Weights of a small mixture-of-experts language model, trained from scratch on English Wikipedia: 4 picks a token, a variant of Muon for the experts.
Below are experts of layer 3 (counted from 0) of a mixture-of-experts language model. Rows are named router (the router's row for the expert) and show model dimensions 0-127. Each number is 50 + 15 x the weight over its row's rms, rounded and kept within 0 to 99.
After each expert's rows: a language model's description of what the expert responds to. This comes from a sample of Wikipedia text that the model never trained on.

# expert 46
router:53 65 60 66 52 28 51 21 50 61 34 28 76 45 49 39 77 49 28 24 35 56 14 59 66 35 55 59 49 30 36 68 54 31 19 18 53 64 63 75 66 70 47 28 44 39 68 31 50 39 71 50 41 57 43 75 48 54 37 47 41 37 60 89 47 34 54 30 47 43 48 81 51 38 42 47 31 65 12 40 54 59 45 44 45 55 52 66 45 44 36 41 35 51 42 52 64 42 42 54 40 70 35 48 39 26 25 47 62 52 25 41 56 74 51 67 51 31 49 33 50 44 65 41 33 66 42 73
It responds to: Commas, colons and closing punctuation in lists and citations, plus verbs like was, is, are, were, has been.

# expert 25
router:39 26 44 50 66 73 75 66 32 60 39 67 34 57 86 71 61 57 45 51 20 51 41 63 42 42 66 32 20 66 54 41 62 62 68 66 40 58 51 62 59 31 50 39 31 48 39 55 53 32 69 52 50 52 56 62 56 20 48 63 48 51 53 61 48 63 48 36 73 48 65 14 38 64 35 42 39 47 60 45 29 74 43 76 56 37 57 32 77 63 29 29 72 48 73 69 71 74 67 36 43 65 36 75 50 55 51 42 46 51 59 57 16 36 63 85 71 46 48 49 29 60 52 46 51 30 57 50
It responds to: Common English first names, middle initials and surname endings in biographies and tables, such as John, William, "D." in Joel D. Ford.

# expert 58
router:65 37 61 30 38 57 47 32 54 60 37 59 48 33 51 85 47 39 11 20 27 28 22 49 80 21 53 37 72 21 37 63 24 46 53 36 56 63 52 66 48 42 32 38 41 45 38 30 52 62 62 53 80 30 51 58 44 46 41 65 70 45 57 69 31 34 65 47 34 35 66 57 79 31 61 52 61 51 85 62 19 56 48 47 33 61 74 27 55 25 50 40 43 48 27 62 39 63 47 74 59 48 47 38 36 35 58 55 39 35 56 51 61 32 45 57 53 39 42 32 45 50 63 53 63 60 66 48
It responds to: Sentence-initial The, There, This and clause links with pronouns after commas, e.g. and he, but, which, who, she.

# expert 44
router:66 65 57 48 61 34 65 41 36 40 43 33 15 49 47 80 47 69 64 60 38 72 78 43 51 31 87 60 37 61 66 57 60 18 68 44 48 59 67 70 48 35 58 54 89 89 54 40 61 45 55 58 60 42 72 56 42 76 45 56 32 55 36 41 31 43 48 50 63 26 25 71 54 39 58 68 57 52 49 42 58 84 76 66 38 45 54 66 66 28 70 56 47 60 36 54 77 38 43 73 32 32 54 64 43 54 56 43 40 43 65 53 32 35 47 32 41 54 69 42 66 62 35 49 59 58 38 59
It responds to: The trailing digits of four-digit years (2-011, 1-818, 18-th century) and country or region names closing locations (Panama, Bulgar-ia, Turkey).

# expert 28
router:39 33 19 45 34 47 54 74 41 35 67 41 36 51 47 49 55 48 33 39 52 65 71 67 38 58 53 34 52 49 66 26 28 62 53 31 29 31 53 33 43 79 54 36 33 31 50 44 26 39 71 45 69 61 40 45 34 70 53 25 42 42 70 70 44 38 56 61 31 54 33 48 49 60 42 50 32 66 28 37 24 35 43 55 58 62 61 36 63 50 66 47 57 31 41 58 59 59 27 25 45 67 34 40 25 51 37 82 46 29 28 23 26 72 53 28 52 22 42 53 71 45 62 49 79 62 66 71
It responds to: Articles, possessives and preposition+article chunks introducing a noun phrase, e.g. formed an, of the, its, their, as a.

# expert 29
router:58 62 38 37 68 36 67 58 45 54 72 81 57 54 63 45 39 35 46 87 65 67 53 63 18 58 48 36 33 18 68 59 34 73 71 59 49 56 87 63 57 66 70 78 44 41 56 59 74 51 37 55 62 31 45 56 62 48 47 37 51 76 48 57 51 58 38 32 59 33 46 68 42 49 34 43 62 61 44 42 38 56 40 29 58 48 52 61 49 58 58 32 72 67 31 22 69 09 66 58 36 71 46 49 74 20 61 55 51 46 68 57 46 57 81 62 45 51 56 69 33 29 58 38 64 60 57 56
It responds to: Suffix pieces ending words, especially in section headings and taxonomy lists, such as -es in Types, -optera, -idae, -ium, ==Track listing==.

# expert 0
router:57 68 56 52 46 56 60 49 73 31 67 53 82 55 53 77 67 71 52 78 38 38 41 27 48 77 52 56 64 60 77 60 66 43 18 42 53 53 51 67 53 47 68 51 37 54 56 74 68 44 31 60 78 69 47 59 55 32 44 51 64 70 81 78 58 57 42 28 35 48 44 28 56 49 67 46 73 70 45 68 64 40 58 54 76 53 35 50 42 46 53 61 65 67 60 62 24 49 36 54 64 25 44 41 69 32 41 34 68 51 40 36 57 39 53 27 55 68 61 57 82 27 32 58 60 31 24 67
It responds to: Pipe separators, slashes, semicolons and math subscripts between numbers in tables, score lists and LaTeX formulas, e.g. | +, /2, _{.

# expert 6
router:56 61 22 65 26 69 57 70 52 49 48 31 36 61 49 31 47 33 44 51 70 60 65 57 39 57 53 58 67 58 71 67 53 72 33 26 45 40 45 43 50 65 37 45 28 33 49 40 51 47 57 37 59 85 37 47 44 64 49 72 49 39 76 70 58 58 64 53 37 67 75 36 58 44 33 62 25 61 57 46 39 22 61 55 16 57 49 45 41 41 35 62 50 36 54 52 77 25 40 47 57 54 29 48 53 52 30 61 47 47 35 37 06 58 42 23 47 12 51 53 75 65 70 26 64 55 56 80
It responds to: Prepositions like by, with, of, for, between following a verb or noun, as in defeated by, worth between, prohibition of.

# expert 12
router:50 56 56 43 36 37 34 55 46 60 35 30 59 71 43 60 36 63 48 27 85 47 52 51 59 15 42 28 31 46 76 39 58 35 50 48 62 53 55 25 45 45 58 48 57 62 40 39 71 53 56 68 68 55 60 42 72 55 58 40 74 67 36 35 44 38 48 74 34 52 80 38 50 49 65 60 54 35 42 04 49 63 25 70 44 55 16 63 43 55 66 27 60 32 41 68 35 39 62 52 37 46 89 39 59 67 57 25 52 57 44 55 61 48 54 37 44 63 36 75 61 46 26 62 43 56 89 36
It responds to: First digit of four-digit years (2020, 1895) and capitals or j-pieces starting names after pipes, dashes or commas, e.g. Marjorie, Arjuna.

# expert 1
router:67 59 59 32 38 41 53 45 20 88 53 58 57 35 51 24 70 60 53 46 53 68 62 85 74 47 42 50 62 62 14 63 67 57 69 59 44 51 50 44 28 27 49 39 37 70 52 45 39 73 39 62 62 67 48 20 34 54 46 57 41 44 42 26 31 44 73 43 76 40 46 33 55 45 66 57 46 51 64 40 47 80 72 45 44 27 70 36 65 71 29 08 42 59 45 50 55 50 63 65 66 52 39 69 58 43 33 48 55 55 53 47 45 56 46 47 39 48 28 45 40 75 27 72 55 88 46 47
It responds to: Final word pieces of English-style place and surname compounds, such as wood, shire, ington, ford, bury, and ill in Twthill.

# expert 40
router:53 41 64 56 44 19 36 52 41 36 53 55 60 65 53 33 13 37 47 67 72 65 48 48 60 62 65 54 68 08 24 29 47 65 74 70 55 64 45 32 40 73 44 33 40 80 53 59 48 49 68 49 49 40 45 64 17 48 65 72 34 70 47 69 43 58 50 30 42 42 42 49 46 59 38 28 48 38 43 26 54 44 77 42 54 51 57 56 47 69 40 54 26 45 71 35 44 65 36 43 66 43 40 44 50 37 46 38 68 42 30 52 31 26 10 46 78 54 54 33 35 55 66 47 46 46 82 25
It responds to: Second parts of compounds and suffix pieces, e.g. noblewoman, bandwidth, headwaters, town's, plus nouns like film, song, genus, book.

# expert 49
router:53 49 45 49 65 71 27 48 47 54 31 55 41 59 67 45 54 55 46 59 47 53 87 53 42 32 70 56 51 75 67 49 71 65 47 49 84 54 57 85 54 52 42 74 23 21 75 67 46 41 62 29 62 34 63 58 29 39 34 57 50 56 44 46 29 58 35 41 36 44 47 29 70 32 47 48 43 14 44 56 49 69 58 58 64 39 54 50 69 33 50 56 62 47 48 75 43 67 44 14 72 38 56 66 39 63 53 36 52 24 64 83 22 47 43 83 45 53 56 71 32 49 24 42 50 32 54 48
It responds to: Syllables and accented letters inside non-English names, especially after an initial K or V, such as Kramnik, Vickers, Parramatta; also some English first names.

# expert 52
router:63 48 57 48 31 69 30 62 61 28 52 35 54 55 40 50 50 21 47 38 51 35 69 49 77 46 53 48 63 46 42 46 51 13 40 89 72 35 38 28 32 40 61 36 45 52 66 62 59 61 43 37 44 18 73 55 57 44 50 38 77 46 67 16 40 23 31 63 44 38 66 59 50 58 59 51 44 36 27 56 32 54 38 71 60 47 60 39 47 39 62 54 61 63 67 49 74 75 39 41 79 33 31 32 41 56 54 70 39 61 75 77 76 85 46 46 52 35 47 62 65 45 55 42 60 60 28 41
It responds to: Whole-number values in tables and prose, e.g. census populations, temperatures, 76%, and spelled numbers like five, six, twelve.

# expert 53
router:56 48 48 30 25 34 55 22 29 35 78 47 32 30 50 66 51 29 67 50 36 21 59 76 58 36 39 32 54 40 71 29 46 65 62 65 37 43 42 36 90 41 34 72 42 56 27 42 61 54 43 48 84 30 51 62 63 35 65 57 76 34 26 13 35 40 44 78 39 38 72 38 63 32 70 47 68 69 45 49 54 25 55 38 61 53 36 57 34 48 47 41 52 56 31 34 48 58 34 63 28 41 63 40 61 52 43 60 60 31 30 33 62 36 58 31 56 46 67 41 53 55 60 51 33 55 54 65
It responds to: Articles and sentence-opening words such as The, the, a, In, On, plus the -s piece in number words like twenty-six.

# expert 38
router:41 39 29 44 43 49 50 80 42 45 56 56 41 38 54 63 68 55 42 42 57 51 24 55 56 65 41 44 51 57 58 50 72 58 33 73 66 67 37 47 69 30 52 36 67 38 46 76 45 71 28 35 50 69 23 33 53 40 45 63 27 50 41 70 33 28 49 83 68 26 70 63 45 65 46 56 39 18 67 30 61 53 51 63 52 47 12 37 61 33 35 38 33 56 69 41 36 32 45 74 32 52 34 21 70 28 48 38 59 74 49 46 37 40 40 45 51 70 29 56 55 37 69 60 70 54 24 78
It responds to: Periods ending sentences, often fused with a word ending (s., )., ing.), plus abbreviation dots like Maj. and Ste.

# expert 9
router:54 45 27 28 75 63 66 41 59 50 77 65 55 60 42 30 53 63 45 65 32 50 57 46 44 37 69 50 33 80 53 41 40 55 37 40 47 83 65 30 51 15 58 23 46 50 48 14 47 43 47 59 35 60 50 45 41 37 54 38 80 33 29 29 48 34 46 35 86 40 75 51 66 45 47 59 23 55 49 63 49 45 47 66 71 47 50 83 57 55 35 43 46 35 69 21 59 60 51 42 44 54 37 43 58 36 48 21 60 58 56 28 45 57 51 52 64 61 53 77 37 45 25 74 56 60 78 22
It responds to: Short letter pieces inside proper names and surnames, often Spanish or Italian, such as i in Gutiérrez, le in Hartlepool, Lee, Moore.

# expert 33
router:62 66 57 53 50 44 17 78 32 43 76 46 59 45 46 65 27 37 72 64 66 62 89 34 62 51 73 50 56 43 59 41 53 23 68 56 35 23 52 27 41 36 54 51 46 49 70 52 43 63 63 27 38 64 37 74 54 44 71 21 34 44 49 31 74 31 38 66 76 32 65 47 68 37 54 32 58 54 56 45 18 29 51 38 29 27 61 35 73 50 33 49 33 35 50 39 59 71 43 52 63 64 37 48 35 76 47 53 60 47 39 64 61 39 41 82 36 46 53 59 50 74 30 57 55 58 39 48
It responds to: Nouns and noun endings for events or states in biographies and sports, such as death, injury, touchdown, back in kickback, age in teenage.

# expert 47
router:43 52 62 31 52 62 23 59 60 55 29 23 53 25 27 57 49 71 39 65 62 67 67 33 28 44 36 51 53 23 44 80 56 31 41 23 76 47 37 55 51 71 52 70 51 48 45 35 32 41 05 50 63 43 68 28 53 63 50 32 48 51 50 39 43 46 23 35 48 30 66 65 47 70 57 67 63 82 69 76 57 35 56 60 66 45 38 39 37 29 48 55 44 76 57 56 74 61 68 66 61 42 42 28 65 28 43 61 46 58 64 69 47 50 71 73 73 45 52 52 64 49 54 56 48 46 64 29
It responds to: Digits and number pieces in statistics tables, coordinates and measurements, plus units like million, %, sq mi, cm.

# expert 20
router:33 65 39 44 55 43 31 66 26 58 41 78 31 41 54 42 33 62 52 54 43 44 66 28 49 08 33 47 29 67 50 36 64 66 54 33 56 17 37 61 67 52 42 36 53 48 43 51 41 31 35 75 49 72 73 45 27 42 38 71 39 75 42 54 60 42 45 62 22 65 50 57 62 58 34 32 45 26 64 53 55 57 79 35 48 41 57 63 57 46 51 45 56 71 49 35 66 41 68 56 39 57 54 31 39 32 19 36 33 28 33 72 39 15 17 50 59 40 54 78 43 46 42 36 53 46 49 25
It responds to: Syllables inside South Asian, African, East Asian and Slavic names and places, such as Tanz-an-ia, Miy-az-u, Venkates-h, -ović.

# expert 14
router:69 41 28 67 74 54 35 39 39 51 47 56 59 81 76 61 51 52 40 43 35 39 74 38 50 60 37 40 66 51 42 40 39 39 55 68 14 53 34 40 41 36 41 47 54 58 56 33 19 31 34 44 62 90 63 67 47 53 68 47 44 43 51 22 27 39 61 58 77 45 49 41 58 25 55 63 71 48 39 38 52 36 59 67 93 46 67 75 62 51 23 44 34 57 52 72 48 55 55 46 51 40 58 32 57 69 48 38 41 27 34 39 48 57 51 51 44 31 31 00 46 76 51 58 53 49 54 51
It responds to: Inner syllables such as im, am, ap, ub in words and names after onsets like H, Ch, B (a-im-ed, gr-am-s), plus line breaks in lists.

# expert 31
router:68 62 56 76 38 63 91 54 16 35 81 65 62 69 35 52 38 32 51 56 74 49 47 38 33 88 40 35 56 31 25 73 41 49 59 47 39 26 63 76 35 44 36 83 62 71 74 79 31 50 69 61 43 57 37 56 57 55 32 47 32 50 50 33 61 36 58 42 38 19 49 33 34 34 32 49 69 56 48 79 59 47 42 36 47 46 60 47 43 68 47 47 52 41 59 38 49 62 56 50 61 32 25 72 37 60 35 37 52 50 56 37 59 20 65 70 42 56 33 51 48 61 43 53 37 43 50 50
It responds to: Everyday nouns following an article, especially roads, places and abstract quantities, such as time, Street, road, water, level, field.

# expert 50
router:67 39 50 37 39 37 59 37 57 61 85 54 62 57 46 60 93 56 68 73 31 44 39 35 59 67 58 62 69 59 60 70 41 63 58 73 40 26 30 24 51 42 56 30 54 54 65 47 37 47 35 49 33 51 77 65 57 58 28 45 56 30 46 45 50 21 60 55 44 57 36 43 59 44 73 63 43 78 53 58 55 40 67 44 72 35 41 33 61 57 79 27 09 50 62 41 30 45 66 56 63 60 66 48 47 63 46 54 40 34 58 61 82 53 51 27 12 76 56 47 46 61 56 47 43 33 36 29
It responds to: Ordinal suffixes th, st, nd, rd after digits, degree signs, medal-table phrases, and letters after Th or Sh (Th-r-ill, Sh-r-oud).

# expert 61
router:50 68 48 36 39 47 57 63 76 66 33 66 30 71 40 39 61 30 57 41 63 29 47 54 78 19 44 38 59 37 57 30 66 19 63 57 45 21 36 46 53 51 61 68 40 81 75 18 51 53 59 47 49 29 46 45 57 67 68 37 67 85 47 53 56 64 62 44 38 43 53 28 62 50 47 56 33 44 36 12 50 33 29 48 65 61 29 51 50 48 60 29 48 52 43 50 38 61 49 43 71 33 72 67 36 40 70 50 58 84 40 56 61 53 52 37 67 57 49 82 85 48 53 38 31 53 44 33
It responds to: First digit of years and coordinates after a space or parenthesis, mostly 1 or 2, such as 1811, 1993, 2004, 32.55.

# expert 57
router:23 52 83 41 51 48 41 68 63 52 45 33 58 46 70 74 38 78 67 42 67 52 56 41 66 44 43 66 45 35 38 69 65 34 63 46 42 41 33 53 90 49 27 33 64 48 29 47 43 61 63 35 45 57 41 29 68 23 81 54 67 41 32 36 46 46 19 36 20 56 32 40 46 28 53 52 66 52 65 63 40 42 24 55 44 19 57 46 34 34 79 36 41 51 71 79 40 50 61 42 44 59 53 68 60 71 50 48 45 42 32 76 34 66 46 17 53 64 36 49 49 37 60 52 56 52 70 46
It responds to: Capital letters and b starting words after line breaks, table pipes or dashes, such as | K in Kitt Peak, - B, b in underbelly.

# expert 60
router:53 56 79 40 55 55 55 16 42 54 63 19 36 39 83 55 24 56 46 47 27 56 52 24 66 42 46 68 64 50 83 23 46 07 29 61 27 27 43 49 54 31 65 62 82 68 48 37 47 65 54 73 70 28 64 43 41 70 48 49 28 48 41 26 60 43 56 51 68 54 46 67 51 67 52 61 56 59 34 45 47 41 70 62 39 53 50 62 78 45 74 43 45 40 57 52 59 39 66 77 44 51 50 56 35 35 39 71 69 64 38 46 52 62 62 33 47 70 61 50 82 59 41 45 64 71 46 58
It responds to: Month names and in/on before years in dates, plus biographical verbs after was, e.g. 27 October 2000, enrolled, announced.

# expert 24
router:62 50 60 40 49 43 79 54 53 61 30 46 38 14 51 31 55 68 58 47 58 33 56 38 52 65 34 77 44 59 51 42 41 59 19 54 56 51 55 50 35 59 39 46 62 43 44 48 27 39 44 65 43 66 63 28 47 57 44 65 42 24 32 37 33 71 60 34 41 56 32 46 33 46 45 35 63 58 75 56 69 57 17 38 52 80 65 73 43 61 40 80 42 60 46 30 32 36 62 62 68 45 99 62 52 75 65 37 33 46 36 57 38 74 50 49 66 35 62 43 34 21 66 40 42 41 16 58
It responds to: Geographic modifiers and name starts like Central, Western, South, University of, often in taxonomy range notes, e.g. Central America, Greater Manchester.

# expert 19
router:39 52 57 72 30 39 35 31 61 60 48 56 74 46 78 69 33 54 42 46 80 43 44 75 84 33 49 49 67 27 37 56 59 53 48 17 73 28 54 35 68 56 28 63 74 48 44 35 51 53 45 50 50 32 68 41 64 37 59 41 65 42 66 59 79 37 28 61 47 82 36 25 39 65 49 58 49 65 54 56 59 71 62 37 40 39 31 75 27 41 58 47 60 67 62 72 33 38 36 50 74 34 65 40 54 59 45 34 32 24 40 66 54 80 70 31 49 43 59 44 37 51 68 66 46 36 46 37
It responds to: Single capital letters beginning a name or word, often fused with a preceding comma or "of", such as ", L", ", T", "of R".

# expert 18
router:49 73 50 37 19 48 43 65 58 54 45 18 61 29 26 46 59 48 69 43 48 37 67 74 36 59 68 35 43 49 76 75 17 67 59 29 40 39 41 42 41 81 52 76 38 71 47 54 61 73 59 57 70 47 44 52 55 50 29 36 72 61 26 69 36 44 64 63 57 48 51 61 71 74 55 42 49 54 54 62 54 60 36 61 52 55 66 47 80 47 36 53 53 44 33 35 60 28 26 39 76 58 67 51 44 49 50 22 59 36 46 61 31 40 69 09 38 39 55 71 50 45 51 41 76 64 29 59
It responds to: Mid-word pieces like ed in aqueduct and pledged, -ed/-ing verb endings, and the or of the in running prose.

# expert 7
router:15 42 38 42 42 28 57 43 45 63 58 41 34 52 65 31 53 67 57 28 41 59 49 49 36 27 36 63 29 66 62 76 24 59 77 35 23 37 55 64 51 74 78 54 53 28 32 57 50 40 35 36 62 64 61 71 26 39 70 52 43 50 46 60 32 42 46 66 41 56 53 25 62 69 49 54 26 51 56 62 51 55 51 59 46 33 63 54 36 82 36 39 42 72 19 56 63 50 58 73 54 59 31 51 51 51 60 55 69 59 65 56 30 27 23 69 64 57 39 90 27 50 46 60 61 73 50 63
It responds to: Inner word pieces of foreign personal and place names, often Slavic, Spanish or Welsh, such as Kla-ud-ia, Marj-or-ie, Oranj-est-ad.

# expert 41
router:36 62 66 50 49 56 35 77 43 32 48 30 58 49 50 47 30 53 62 43 57 59 50 58 70 66 68 86 28 54 42 60 45 38 43 07 37 41 51 43 42 65 50 60 39 42 57 63 62 43 66 54 54 40 36 41 47 66 50 30 52 51 27 22 62 60 67 64 43 72 31 72 52 53 44 25 70 48 68 36 47 81 35 22 69 36 53 39 60 35 40 75 49 31 56 33 70 39 62 69 50 52 48 80 39 48 48 38 70 93 60 29 59 62 52 36 73 72 40 77 57 49 48 26 70 66 53 42
It responds to: Past-participle and verb suffixes or common verbs and object pronouns in prose, such as -ated, -ized, -ed, him, them, began, built.

# expert 13
router:35 65 85 41 53 09 38 41 75 22 39 71 54 50 66 50 73 72 46 38 63 34 63 27 48 19 61 23 53 57 30 44 70 43 64 46 50 50 58 71 64 55 57 43 53 53 55 36 33 54 70 26 65 40 40 45 63 33 52 43 72 54 46 40 56 50 72 50 57 66 44 54 50 61 49 63 40 28 43 51 52 54 36 41 53 45 44 56 66 39 72 64 76 79 24 72 23 48 32 56 33 43 64 32 49 35 65 50 33 46 50 22 45 59 20 21 37 75 57 56 36 51 67 49 57 33 74 59
It responds to: First token of a new line, list item or sentence, such as list openers "- A", pronouns He/She, and the century digit of years.

# expert 5
router:20 50 30 52 33 47 53 79 47 55 37 67 22 67 71 35 51 31 36 26 50 60 44 36 37 20 45 57 48 44 56 74 66 39 53 38 59 49 64 68 62 50 59 43 73 39 27 56 81 54 48 83 43 39 52 50 53 43 70 49 50 55 30 40 28 66 35 28 48 79 54 55 31 58 55 67 38 32 55 36 81 64 68 44 38 37 56 46 34 71 66 67 47 28 34 26 46 46 65 29 65 31 83 56 44 78 62 47 54 36 53 36 16 37 59 40 55 57 44 45 46 64 28 41 45 42 60 30
It responds to: Opening capital pieces of proper names and places, often Romance-language or sports-table contexts, such as F, de, Fort, Mont, Sir.

# expert 22
router:39 63 47 42 56 86 77 61 64 63 64 57 23 26 28 57 34 67 51 54 65 81 36 27 40 52 35 51 55 46 28 86 68 43 60 60 48 67 50 48 48 62 73 32 37 25 44 38 54 52 18 90 44 33 46 39 50 50 67 56 76 37 55 30 47 62 13 66 38 31 45 37 41 80 45 41 58 46 57 36 53 67 46 67 45 62 40 40 31 35 53 36 29 58 54 37 66 69 84 49 46 58 47 40 50 43 51 44 41 41 32 68 44 42 71 65 60 43 58 62 69 42 73 48 60 56 51 65
It responds to: Digits after a decimal point, dash or slash in tables and statistics, e.g. 3.07, 4.20, 68–73, 15,000.

# expert 62
router:35 58 55 39 73 26 38 44 52 22 62 42 39 42 38 35 44 55 76 57 28 25 66 35 40 20 38 59 53 64 73 24 25 92 52 41 90 19 29 75 54 64 67 48 46 62 30 50 60 32 50 64 60 39 40 68 67 41 51 64 51 68 52 61 31 57 56 66 43 60 41 54 47 42 67 56 40 38 18 39 31 58 48 65 66 54 70 56 35 56 58 34 55 43 68 51 37 66 66 49 54 36 70 42 54 67 79 36 33 53 47 48 51 48 46 56 56 49 48 53 56 22 32 54 76 17 48 51
It responds to: Syllables right after a capital-letter start in surnames and proper nouns, often in tables or lists (P-urd-y, Ch-ol-era, Al-ol-an, Turk).

# expert 3
router:58 63 62 51 73 49 49 64 56 50 71 60 67 49 65 59 56 28 63 53 35 84 40 68 29 67 27 39 66 36 39 36 29 74 67 75 40 20 31 39 47 39 64 69 40 43 48 74 70 57 37 71 38 39 31 67 42 43 72 56 56 67 43 74 35 40 49 55 91 34 78 59 58 46 38 37 71 41 39 36 47 54 56 69 44 68 51 68 50 64 23 52 42 45 41 33 82 53 36 69 62 22 47 52 46 36 44 40 20 52 59 64 71 51 40 65 56 44 59 43 50 33 38 69 74 63 60 54
It responds to: Word pieces in the middle or at the end of common nouns, such as ass in embassy, ion, ision, ack in bracket.

# expert 43
router:40 52 62 54 70 44 42 42 40 45 63 66 48 46 77 49 73 77 61 51 31 60 37 62 65 50 67 54 42 23 46 63 73 44 72 37 73 62 75 40 24 33 74 77 76 39 61 50 30 53 49 45 68 55 50 78 56 67 23 49 44 42 45 31 81 43 57 63 36 44 46 58 28 52 38 35 47 63 48 58 67 51 59 52 63 33 77 53 24 36 33 51 36 42 60 63 58 68 20 40 52 50 58 51 61 46 60 24 56 77 57 74 58 53 42 27 19 61 42 36 63 48 66 47 08 48 62 52
It responds to: Capital letters and letter pairs inside acronyms, codes and identifiers, such as FBI, WANA, FDASIA, GmbH, and numbers in IDs.

# expert 16
router:37 29 46 79 48 63 46 44 50 25 68 42 46 59 60 74 57 67 40 44 44 21 34 45 59 20 56 53 75 35 45 48 25 33 62 47 48 58 44 55 44 36 58 71 41 43 33 58 46 88 47 49 62 28 39 53 43 79 42 50 33 86 54 37 77 41 65 26 37 43 41 71 22 62 66 47 50 56 60 43 15 39 58 63 61 64 75 25 81 48 62 57 45 35 57 43 47 38 70 46 73 46 23 50 61 29 43 49 49 43 42 40 71 43 68 47 54 59 47 51 53 52 28 72 20 46 66 60
It responds to: Paragraph breaks after headings, sentence-opening connectives like However and In addition, and main verbs in census prose: showed, changed, makeup.

# expert 37
router:59 47 38 29 68 29 70 21 45 45 78 33 33 63 29 54 57 59 57 58 28 34 66 55 43 44 34 53 62 66 26 70 41 22 49 88 49 50 59 58 46 39 40 31 77 31 43 65 42 47 42 50 34 54 35 64 53 81 65 60 66 66 82 56 83 41 72 75 35 53 38 43 54 51 56 53 68 65 65 51 33 59 33 51 54 46 58 82 81 53 55 60 56 52 55 68 37 32 38 38 57 65 72 26 60 52 45 54 57 41 31 73 44 69 45 50 51 40 48 72 40 69 33 60 48 26 36 37
It responds to: Newline and paragraph-break tokens ending list items, table rows and sections, plus heading markers like == and table pipes.

# expert 32
router:42 39 35 51 36 40 61 41 46 43 47 68 51 31 51 45 61 49 57 16 73 75 51 39 52 64 58 53 66 52 33 23 17 43 28 55 60 82 50 61 46 53 43 44 45 35 62 50 43 33 41 36 63 47 32 58 23 66 31 71 59 61 43 58 65 46 67 64 43 40 30 28 61 77 39 59 44 34 33 43 53 76 29 61 70 60 59 54 35 24 69 52 51 66 35 42 34 44 70 61 70 60 60 43 17 53 45 77 48 22 42 39 15 87 51 32 42 73 71 42 57 43 56 54 42 54 65 68
It responds to: Paragraph breaks, section headings and definitional openers after a title, such as ") is a", "==History==", "The first", "- List of".

# expert 17
router:39 73 50 67 61 55 42 49 40 38 79 71 31 59 67 40 64 63 83 48 38 61 59 73 52 48 53 58 27 26 61 42 63 40 54 41 90 67 45 52 33 29 50 65 50 35 36 56 66 55 28 38 40 71 66 75 52 34 45 41 55 45 53 18 76 42 43 72 29 45 59 23 55 54 54 54 43 49 47 59 66 57 65 62 66 39 43 42 15 43 40 60 22 41 61 65 56 59 25 44 38 47 66 19 52 27 82 23 25 38 63 56 62 63 48 35 32 45 54 42 76 32 38 61 47 47 49 53
It responds to: Uppercase letters inside abbreviations and country codes in tables and lists, such as NOR, USA, JPN, EL, PEL.

# expert 51
router:64 58 51 35 51 55 27 37 54 56 47 60 45 57 24 56 21 24 47 41 64 22 52 41 48 55 32 63 52 34 56 53 62 45 39 55 46 27 50 63 64 29 38 48 71 71 67 38 41 55 55 10 61 29 47 91 61 58 68 60 49 27 37 32 43 56 68 53 93 32 56 52 32 36 69 57 75 31 65 50 55 47 66 42 69 33 43 45 29 45 65 50 42 61 46 51 00 65 46 69 60 24 66 68 59 66 51 53 41 48 56 41 45 57 48 32 51 61 34 44 21 44 57 46 32 38 41 43
It responds to: Second pieces after a capital B or c and short word starts, such as ro in Broken, red in bred, gold, hill, silver.

# expert 4
router:52 62 44 47 54 50 51 32 49 67 45 57 23 55 56 39 44 27 50 53 82 33 66 18 55 48 60 47 65 60 40 46 53 30 39 55 71 66 58 44 34 46 16 44 68 49 28 71 48 59 39 75 51 48 46 65 83 64 62 43 77 43 57 59 56 47 43 68 39 82 47 40 80 52 71 36 63 46 39 47 49 49 16 52 49 75 43 29 48 53 83 61 56 47 50 47 33 41 47 37 36 44 77 47 48 56 33 74 48 26 57 79 44 82 27 66 61 26 58 38 34 64 52 47 68 24 29 47
It responds to: Line breaks and opening pipe or dash tokens that begin a new table row or list item, e.g. "| 100s/50s", "- Suffolk", "| —".

# expert 54
router:46 56 61 48 59 25 78 61 35 67 74 56 59 48 56 62 45 55 66 65 53 81 27 42 33 73 63 39 51 22 29 65 59 39 53 46 37 36 59 53 46 51 53 71 62 49 69 53 59 59 48 49 27 28 52 42 35 41 57 36 32 87 54 44 63 65 43 43 60 52 40 73 32 49 33 56 60 68 53 44 40 43 61 34 26 41 70 60 51 79 28 44 48 44 38 20 78 25 25 77 62 55 46 42 27 68 45 32 40 51 60 60 51 10 46 58 48 79 75 37 49 62 39 73 35 66 56 40
It responds to: Noun-final suffixes and head nouns of names, e.g. -ics, -ations, -ers, Art, League, Conference, Theatre, buildings, services.

# expert 30
router:75 53 59 69 59 40 73 81 54 50 85 52 58 44 62 54 80 42 55 58 87 70 57 28 36 75 57 53 59 52 51 70 50 43 78 59 48 56 74 64 49 43 55 54 58 58 56 55 42 42 47 35 40 63 49 38 38 66 52 31 50 28 54 28 43 56 51 48 71 13 24 61 47 44 57 61 69 55 45 54 59 59 67 41 30 28 61 35 18 49 35 36 21 29 41 46 29 31 61 73 70 56 79 48 66 57 14 54 37 36 68 30 31 45 63 62 66 56 61 54 51 51 46 62 68 49 42 37
It responds to: Sports and measurement nouns in tables and results, e.g. Cup, Championships, Games, titles, kg, metres, plus table header words.

# expert 10
router:45 47 68 35 46 45 47 50 42 74 65 50 34 62 67 68 28 32 50 71 59 53 56 44 38 39 52 73 70 49 39 27 40 65 70 70 50 61 61 35 35 43 32 61 75 60 39 46 46 79 57 62 19 58 50 50 08 31 21 50 37 71 47 70 46 49 44 64 36 36 50 50 47 52 63 58 71 41 78 42 64 38 29 61 35 57 60 26 28 74 39 38 35 20 75 18 58 60 50 36 49 46 35 40 55 44 58 59 56 78 78 48 78 23 55 61 67 56 43 38 61 56 65 52 33 39 55 60
It responds to: Common head nouns right after the, his or 's in prose, such as album, season, system, role, mother, dynasty.

# expert 21
router:38 41 60 31 19 35 53 47 76 62 45 35 67 43 63 57 42 29 50 44 61 33 40 54 59 48 37 57 52 22 52 50 54 49 59 58 43 26 50 44 73 61 59 32 62 55 38 37 52 49 53 60 54 40 80 30 60 43 36 78 43 73 54 81 59 49 31 23 35 67 44 49 37 57 61 61 68 38 87 39 60 70 53 30 50 38 51 63 42 46 53 64 71 53 36 75 31 55 37 24 64 15 66 39 58 29 52 91 34 37 45 50 44 62 71 21 42 38 62 45 42 47 81 62 38 27 66 60
It responds to: Lowercase one- or two-letter starts of words split into pieces, often species epithets and rare words, such as s in sjostedti, st, t.

# expert 56
router:74 49 67 38 47 40 40 69 65 62 40 33 42 58 47 35 64 54 68 60 63 61 45 52 56 46 51 49 73 64 47 30 47 24 45 68 77 31 64 70 52 43 30 56 62 48 45 66 47 40 35 68 24 71 74 49 77 60 72 52 72 59 70 74 43 67 42 11 56 52 47 42 51 31 64 60 25 44 33 40 45 45 42 71 73 34 33 31 46 51 79 68 73 61 70 29 49 73 58 22 57 33 44 34 55 27 36 69 60 64 64 63 35 68 62 53 64 39 73 61 68 53 30 59 41 40 47 31
It responds to: Numbers in table cells, such as sports statistics, league tables and election vote counts, coming right after pipe separators (| 25 |, | 3 |).